Below are experts of layer 5 (counted from 0) of a mixture-of-experts language model. Rows are named router (the router's row for the expert) and show model dimensions 0-159. Each number is 500 + 50 x the weight over its row's rms, rounded and kept within 0 to 999. Numbers have three digits each.
After each expert's rows: "comes before" lists some tokens at least twice as common just after its tokens as in all text; "gets" lists some tokens that make up at least twice as much of what it gets as of all text. This comes from a sample of Wikipedia text that the model never trained on. Tokens count by the router's weight.

# expert 14
router:520511474541547425514485463441567511474514502594567421444571513457577529497502521513423546437517511390505523463416543605512518570468516470542503439481450474438556413483484468567552454528515418523521528428597477429541396442520502568547462550522463501535559450560532434462600532503494574493462601641473533466489503446558427502535534418474465491468427484487498514536548446549524470536596454435460453492471469520483494539551433476495539547477434514408510523539607455427456454573547560
comes before: ",", " (", " |", ".", "'", " and"
gets: "a", "e", "o", "i", "u", "on"

# expert 5
router:480530546468533473519437439442491457519477429508597463554556499497573396520443459440460509574452560511582521489413554525465457499521496430409526522458481505528567426470446468440439531420545513616589583470554546449585488579555495515559505604491437561606563502544586493491564535421486519458415492466512564508564536416535506483565547462570508554549496576441497545546525502502440509560481501484444506509437488521542480499482469542438576508420446465585483448516547381431521516486454486
comes before: "s", "ed", "d", "t", "ated", "ase"
gets: "'", " e", "ct", "tic", "’", "ence"

# expert 50
router:411523541546465463437470472399539510511458487554551503555576540402554466546446503387509564526462527426497497397369546593544553567530503496508481459552492431437514457469526461535548503492537483557496526434523500476628456537514491539541506496458506512619613470561522478364468596402463485409428541599424587491525520523535438496483467488498505518485511499455465507568478507479543460434469512473543510487526459474548469545520466534509538551459396571450455480541460539423530518446484575
comes before: "\n", "  ", " 1", " 0", " 2", " 3"
gets: " |", "|", ";"

# expert 39
router:463496515516556489451451431457501495523570524581538415462531536494519539457490466536441551434529543395521591524429523553457505570461478513518510488464391511499532444436533446445523401548517384543540612484604484500559472467529517514516554600474558570535556469538547442472513506456415580499552639564480539468474489448602508487562541382524445498490430488457489499570531490501512479466583492513442473434447476461496493522558443516432540567484401549441494483527567423443478436551497564
comes before: ",", " (", " |", "'", " and", ";"
gets: "er", "son", "on", "man", "ck", "z"

# expert 34
router:510584420472515355570498477357476417455537423485539481430484540486495512469506541447448520490450548443458480518425607520528582560553387541501494410505450438471491406438483442432566546518483482551520558420534529484489447453611543452548433545580519498537558468527546465417551559477498542466500530615462520540511517477498531493542598510528466602479496576514540541517487494556555481567478538477549442528439428472532450526486454514557413527425451514504545489516565509446502533528505561
comes before: "ti", "l", "r", "n", "te", "ted"
gets: "ta", "na", "da", "la", "ca", "sa"

# expert 7
router:448547459490514392511430462455479533554554482563550455397517609451532411506466503493483547523570555490591443510410535539495512523538504500496483455500439471553515478428417445522540383531573535534566555444573464387550462533519520552482480481518504474529552499562499490403473616419466556480521607566445579514495542519606546466493482453515567522490557591534530588547475482528436481523605512493542439547450506420529522506544475437470480516475425497527493502581522407422519512468462558
comes before: " be", " he", " the", " have", " not", " it"
gets: " that", " which", " not", " to", " also", " would"

# expert 73
router:482470536607442525480481525476490463509559505580458492491592528497496500506414611409459503590611533440581417489474501589460454589519460570410486557512422370505509502472421387543529492433487505576484523406588449478527506494583515544491484474502496607571485530516491457410517560417526516486461497544441546443567496442496515551490542474492456568565413509542549483520491411583500539476534519477533451460436510399499456596516500426505504540456461571494523519551516538494526501536528496
comes before: " 0", "  ", "\n", " 1", " 2", " +"
gets: " |", "%", ";", "|", " population", " age"

# expert 61
router:459546476523509439496452417487497518466508428527567416458578543480614433467493494501458555468538572473521499468426572541497481553501517421469465463416434448505539449459455455544569426520581500524518546420616458436595460563509535538549494524441499519529563456562564479450562585459456574473423548574414581424487584528552474468469494453563528540485483575552541515545475471525443462486602512424523514558452470444523521557536438436462545553449459467496471526537602418462516435546466556
comes before: " |", ";", ")", ",", " (", "\n"
gets: "\"", ")", "}", "%", "0", "1"

# expert 56
router:501550592521552423452457467476443535463521471542481408417512529514573504393461456499462535479496570402479478485463508527464496530496530449509402456507416481479537426492434467507535467517545463531547510457621487411578470476529575564520503579450488561541553389565487425473553595445460523461475522552411564483514551494521564482514555454539500493473458501461527582566461465529505584412611551478456492556493460482504542547520435450532586583463456489509475522585596466425544433572452553
comes before: "\n", " |", ",", ".", "\n\n", ";"
gets: ")", "\"", "er", "}", "]", "ist"

# expert 44
router:418518572547445373483374439444436548601483395493509457518547589469470462532480543493460464527547549487552474510461582509520488540575489483484551472557464505532473458404484392478550488542517596490629513478541470466467439595461470498480441449496567499536519490562468474459522580432468561446501577498478487533497603513581513371489503505564527600541506509525543592539496465426404446434528538506538427537445507491523553526522472489514499514470474446515451542553491494491517455469489626
comes before: " the", " a", " his", " their", " its", " an"
gets: " of", " to", " in", " for", " on", " by"

# expert 41
router:538549516522557436448465425523422442519584492562617505509534580502484462464513478448501485428478542511493443435413602515579549499596523529522482516468511480553458462472480416466507445463490523562502612428513468406512524538564444471496374512494492554528520421612515430502505544462487434502546526563482631468495547424457491490535547435538436497458514520532541556439544428490394539517528499458543508564500490457585564523502436477534587509534472566430543463547562424474543409464441538
comes before: ":", "}", ".", "N", "W", " office"
gets: "″", "′", " •", "2", " Born", " Location"

# expert 79
router:516509485503494469529458393473547488526529506505617451477533571468513527486510543458421505487545597438514550482437555544591486541494522461490475513424474426501568450453429476537524423470561441548503576473553497496569482447487489581501510578459506533533507423545480525494543569459429561518511537517484582454475468513465492522482535374576525494449445594572435487491506475535441461446610473505588468500438452495559510535630419458476525482418458458454516431518580434467439461555464667
comes before: " |", ")", "{", "E", ";", "′"
gets: "S", "M", "C", "T", "O", "F"

# expert 31
router:457531577620489488552505461379487495441525436500500476407480512482569357507491477460406553510570566436598468529435523542502515555557423625525483489473461441634554485478495385513585482519574451517520537453560476497547474498505454541490494510474483626544542436476540484477512570452388528426547510533479546485526563442532472481496542499585556530488486470498489541546536468533458468435517429444461498507480487447555543534559428491449563491474488559468427490500561395511481526415494512
comes before: "=", "The", "In", "On", "He", "After"
gets: "\n\n", "=", " years", " century", " year", " period"

# expert 55
router:484540524546516512539451471457511451498498452630508490536460561397547512546435475486480469582532552443485517424470499583596561514485463487440578517479472429505461351440488477527469464452518483484548562455514506486516414555528484551503433514443440598554490479486453522438460579415513505458602504489483504485431631516577471510494453463466581583480467537537455536470429421448457526432580515501493520570514409407602517549504508519422474594435533512491448514543538418518516457512484583
comes before: "=", "The", "19", "In", "1", "0"
gets: "\n\n", "-", "–", " (", "\n", "/"

# expert 9
router:446548526518512421528430418477501531499530453530567405468541542452556464507478530500436518504493578434552506462429556544486499542506521415466475513438419428531506439430493444544558442492538503521512538417612457461608459572509539537561503514460521508514539483584528476421537570458449567478492561581400593462460577497562467424450511460540524547531474592558498531570475454543414430472615511467555502576436464419516555538577437439480550539487451483531447508539577437469491424511475543
comes before: " the", " of", " a", "s", "ed", " to"
gets: " out", " of", " in", " for", " end", " back"

# expert 68
router:531481505558510476553447418488466567435576471540536411547491527403517423502428542541441561442522543424463522506419583569451558567483517498473519473538382423448528440496443475544590446486518481601556553462592463434574450495475432562569452507520518503525597419553513450480539588487413592534489524599458539480486509446522474462504538407516530502553472495554563570534449476482461470480607544405474477542481484445492544570549455465475469520476499563468511439542562444498526504573478551
comes before: ".", "'", " was", " to", " is", ","
gets: " it", " him", " them", " It", " he", " her"

# expert 69
router:476526520512448463514399438502549547439541375561542423486538517469601461485455461465472481496487516433537492471423582521524494580545493478483459501435467431530529437430479450478581439489541520569466563426565440420530480582552545535485511509431518533522645489520531477415528532431480535464475546592423626510473549489570477454489522445525534556540439553558539555603483493556418452493617528506525449517467507463539566517514451481457545540479455455484474560516534449408447508497419573
comes before: "|", "ing", "ed", "er", " by", "ers"
gets: "  ", "ing", "ng", " won", " In", "ling"

# expert 40
router:428563498568430438456460499477466483505526454570566492511513548476580514510476549463421579516493551485523500546491602509462475454522481572507490492572473546489501388448482398528485496501482515499538564458558433474448476524532485563481553557569504506519590482602547469486603509441490451414504561539481590516489543554512407495566447392528503551493453502578548586561511486421376483429555574502519439485463445386564552539511470458487534531529479482494423440562462481454498437512357542
comes before: " to", " by", " in", " on", " as", " for"
gets: "ed", "d", " used", " known", "ated", "ing"

# expert 8
router:503506476599564475483464362508456409479464481579541424537556556523535537487526561435472510415564539484502477534413555500466486552488467570461544553530469473497613491506384421462535406529581505498531574430575425467585420533529470493521495544531496533588530495558546468479477524425453547456481489520458532488483555466518507533420503343535509511473498577506635541555478410459437497500558489499485524558525523494423524469489485379556489542505444524453445475521505560425493461460521555
comes before: " |", ")", " (", ":", " Albums", " hold"
gets: "s", " Party", "%", " Title", " album", " place"

# expert 28
router:464577506530526417528439424486511525466538462532557424459565535463580471479468518489451514485514576451526522463430581548513524548511511425475469476429423438522508438424480434553561435503561496547506551407611468429594446586523501551536507522450510508530561479564516472420552574455449573481450543595410601444507581520560483439449513445552531528509487591558499524547457460546431448471591506457588496564444494442524555551550444447446519540452438451523491512547569438451509449516483555
comes before: " |", "|", " /", " -", "  ", " •"
gets: " the", " a", "The", " The", "  ", "\n"

# expert 1
router:438531500597507478501447465538429393578538465471574483565495534450537549442506518463526483510541634506479426487521494583545435557555463486483483552538445428547485518455433474457549392506532479562554562465499508431538498476507497583552467564476513644470526448491495484430525522383466447373445559557540548550520526479609448505480487457491449548571444559476582491467518457524480466440554460476444460459481481459573560502526461525478470629472426394442461554551478535482467516511494512
comes before: "=", "\n", "\n\n", "See", "History", "Early"
gets: "=", " =", "ography", "History", " life", "Awards"

# expert 13
router:424515550551504420491452389427513521597544464564607428470459569498579516477537556506454497521506568404580490460437573543443455536566464532421510523487441467482500457472433455443507400476528459537547520468597454504605505459497593515510517557518503593546562476534534421487465540483482605457490548537427555489494501430513506465512561484490457513511453460523630548548463494530443433475551559503472430509447430438508493527587454499537533552524494505454500495524581418423549442507399541
comes before: " of", ".", ",", " and", " in", "s"
gets: "s", "y", "ion", "ation", "ment", "on"

# expert 17
router:486595564566481405506424458458489562475546487558548425536537625444536467537485457506407432463566531421490431444443548532513486495527534414449464518418435462525477419484470451515560458546503549563493563456565446390555447546559466574496479517506500531537527447494574496440560553454433475524504551556389545433496571521510520444527474466522533567561447517497531570517583426516453510536549446460482509540469470445559514577547431521435538604439470505502460511563637479471464486483521537
comes before: "-", "|", "The", "Personal", " -", "Scientific"
gets: "\n", "\n\n", "\n ", "\n     ", " ​", "?"

# expert 26
router:482552487501534446548443424480494519502505443510549414421600531475579428459458532485429525524530579479549504485436534544542537522495499443508445517432442463482506447457405463564578408537545478555496557412587466403561473575528512543493492524461521519569560486612546506449561560459454571485461558570413561446498546489517478453498555419603556549490493541539496489562541460564427469456591454430542503509398505456544571545557476467470559533462469485486455547559567471470501436558423569
comes before: " |", ")", ",", "–", ".", ";"
gets: "0", "2", "1", "4", "3", "5"

# expert 4
router:439572481528527432527430419491535510494515459536562416469520526468590425488468509490474513490509576417539521474404565555489538548487538429455479475436431410506495449425463432552554418481580500529522546414588464456580435581524491568545486516461521531535554473572518430425534563461443591472453560586391588437512588506547483442440498458537533542484488558531516515525478476543433436469581503461567473559455479447521537537543428475465524537453420445504483533564596480446514444526462551
comes before: " of", " (", "\n", " and", " in", "  "
gets: "s", " |", ",", "es", " would", " mo"

# expert 23
router:471545439536517445544497443454511476521558435555574393451539562507496522519516488522453527595469629437475461505488563556527496533502470420452450478480440368499578443505490436520602364496515487493499593408562488499621428521484507554450466498497460506540529438561574509496579511446462505500502595593476575447523507487496452434449566420593533510474533598492495508466540518545462481420569447499581479510500553448557526565555486497472488506461477451466532498570524456468441454467466585
comes before: " |", "–", ",", ";", ".", ")"
gets: " 2", " 3", " 1", " 4", " 0", " 6"

# expert 3
router:445592440510472448488428472443484413498595459495514423644458515442589493545460475533456481479581535532498423510429502545395549538537448556543417462510488438559553484485574446457552412460558504512502558417486564385562442623527448472490421487454522461564480528509566512437524525420478477491463506523468560505493537481559545453490532469481516599497434572536533554513545438514496566498569515478559540468480503435534468564460419548471533623519480506497522518600537474458552459487495445
comes before: "|", "ol", "ept", "ali", "im", "ip"
gets: "\n", "  ", " st", " can", " l", " rec"

# expert 32
router:469473494466526423450455514461422515407508378590561451517534557400493566486520557532488475478503503441585458496503559548454544507582466512479513473528504445481477475552464441510556429495587554516593495444540495469512449505592449480571491534539478522532529505548489545482562611457369580534518544556408522571507551468509442416525491520486519550548492461512498581534548436504411518502566410472505437602448467436482525549452431552504517594456433571424504471560479506391515548542441526
comes before: " a", " been", " an", " the", " also", " not"
gets: " was", " is", " were", " be", " are", " as"

# expert 20
router:379600569522441456494473503459544437596471425519553398524546564468509480443413500397455556488565515471485559445485563570554533506500520487499478424563436485441517475477457424540526550532519572542602557477532443491572473445515499592449503551504404495507462502560515462538577579433477470501533520483474474531467542475467497533406607478549504568502470536434538560483529392570500479484551489505439505499431461458512476593519410503492493529399543598517535459511582486428429504553520557
comes before: "\n\n", " The", " He", " In", " It", " This"
gets: ".", "\"", " .", "”"

# expert 27
router:543495565643513446521395488478492519486492454543555461453548570512527493517515532492434500452459500441563454508529542471526579534578474510452508555551493384539499457541522421497544345455497540569481595462561525456506448442508462475483473490590421538579558482534491476456560600460503494468513511595413520528494564497500446385501483441573527516587559578479537514467533386466518553489505419537515526505466487523497559506537481534501503497430432504426432462588452414507423518503430578
comes before: "-", "|", "  ", " Total", " Win", " Year"
gets: "|", "-", "\n", "  ", " 5", " 8"

# expert 52
router:441455544548579417563448421450564457459439458527559454507509631482451544498487480449432587588465550415600442439450500519484495555550442461461521577457468388566494408456462495559501521483479519589651584454511503549510501469465478552483526538603557596535557490537579513462547477432533531553524529564442456497456518462503473475480418477498507540476525446440537537477510506454360558482541515438491451526448465540529512498567483485511505531442530457506502523512514502451484537521424604
comes before: "d", "nt", "ss", "s", "l", "z"
gets: "se", "de", "ne", "re", "que", "ue"

# expert 58
router:450583541549434461471457437458504524521517469496501477423509506389544471536472433450545524557567504526565461479508539574438604545558442505488480522458442456454486388504426470446571562492521552517516582406511535475508519528455568463592440496509537573592467464532476531508495555471566443538560567555515563511440451478479409478511548487477445548518464549497610593478482421510509540361558501520419421568434495526503553509540415444508489604468417485506443445518511549552479484411526492
comes before: "on", "ng", "a", "ons", "c", "ne"
gets: "ti", "si", "di", "mi", "hi", "ni"

# expert 57
router:439482470545552494527485407426549507524515430538540486547505512369597468485508454521430490463630493474493511528432608602593503529529486455436459441532476469494532483531452435495459444456527520516564551395565535425536446490549455522452450504473503588530494477531491531426526546519431476424546509527454517432490552502505508496459493413508521548498437557476519503537441499502478488466523453447555567461475529493504539580589461572494606524369448484460521411655488488516445489577564572
comes before: ".", "L", "P", "U", "N", "O"
gets: "S", " C", " W", "L", " U", " R"

# expert 78
router:394533508530502429476518390494561492542553424578593441447497548393533435561461540507461497549568502442508511436448527545470489514466527483539439460494472502513562450545476467496587522500577513596531570458562443449478449573485489486447503559453483536506550413485421553453507573447513491524481532546415535517439524486535450484424454429552484568509448584486582474617546432464506473447550444425530509604489542401594531561522424532481563532473474462497534500535545460436542503558412563
comes before: "=", "\n\n", "^", " \\", " Q", "{"
gets: " =", "=", "x", " km", " And", ";"

# expert 21
router:447471492554446493519452406450459468577534429528546444523521528466487563464463507396480500612516586516494461516449517504553567521556429472491418429461476406484564439503498467518486444502496545568503626475565480447528445557485456526485401474503419561553529488552501546497601514490509479463564576584508543496575538469507461420481596374585530536516500451551506534558551504500471505435553479421554466519481554447535491585575485444437535478443531492497505487594515369461499487491413562
comes before: ".", "–", " |", ",", "0", "%"
gets: " 1", "19", " 2", " 18", " 3", " 0"

# expert 62
router:391573506558444444526460421496451494485560463504507460458563539490567453485426558479446494559489562461549462444421557553539540578504487474469506486474417458559429495484443476564512453473639545536574590433543472431561466515527472541568534605470568487579562489531483477429531581431461511450510509595488570479507545447599437448494559472541511521485451529473528522629502469453513484439601406427536514524488520463545582527589465500486544487493422476495523526505524479408475502457492582
comes before: "  ", " \"", "\n", " 3", " 18", " 4"
gets: " |", " May", " September", " November", " October", " April"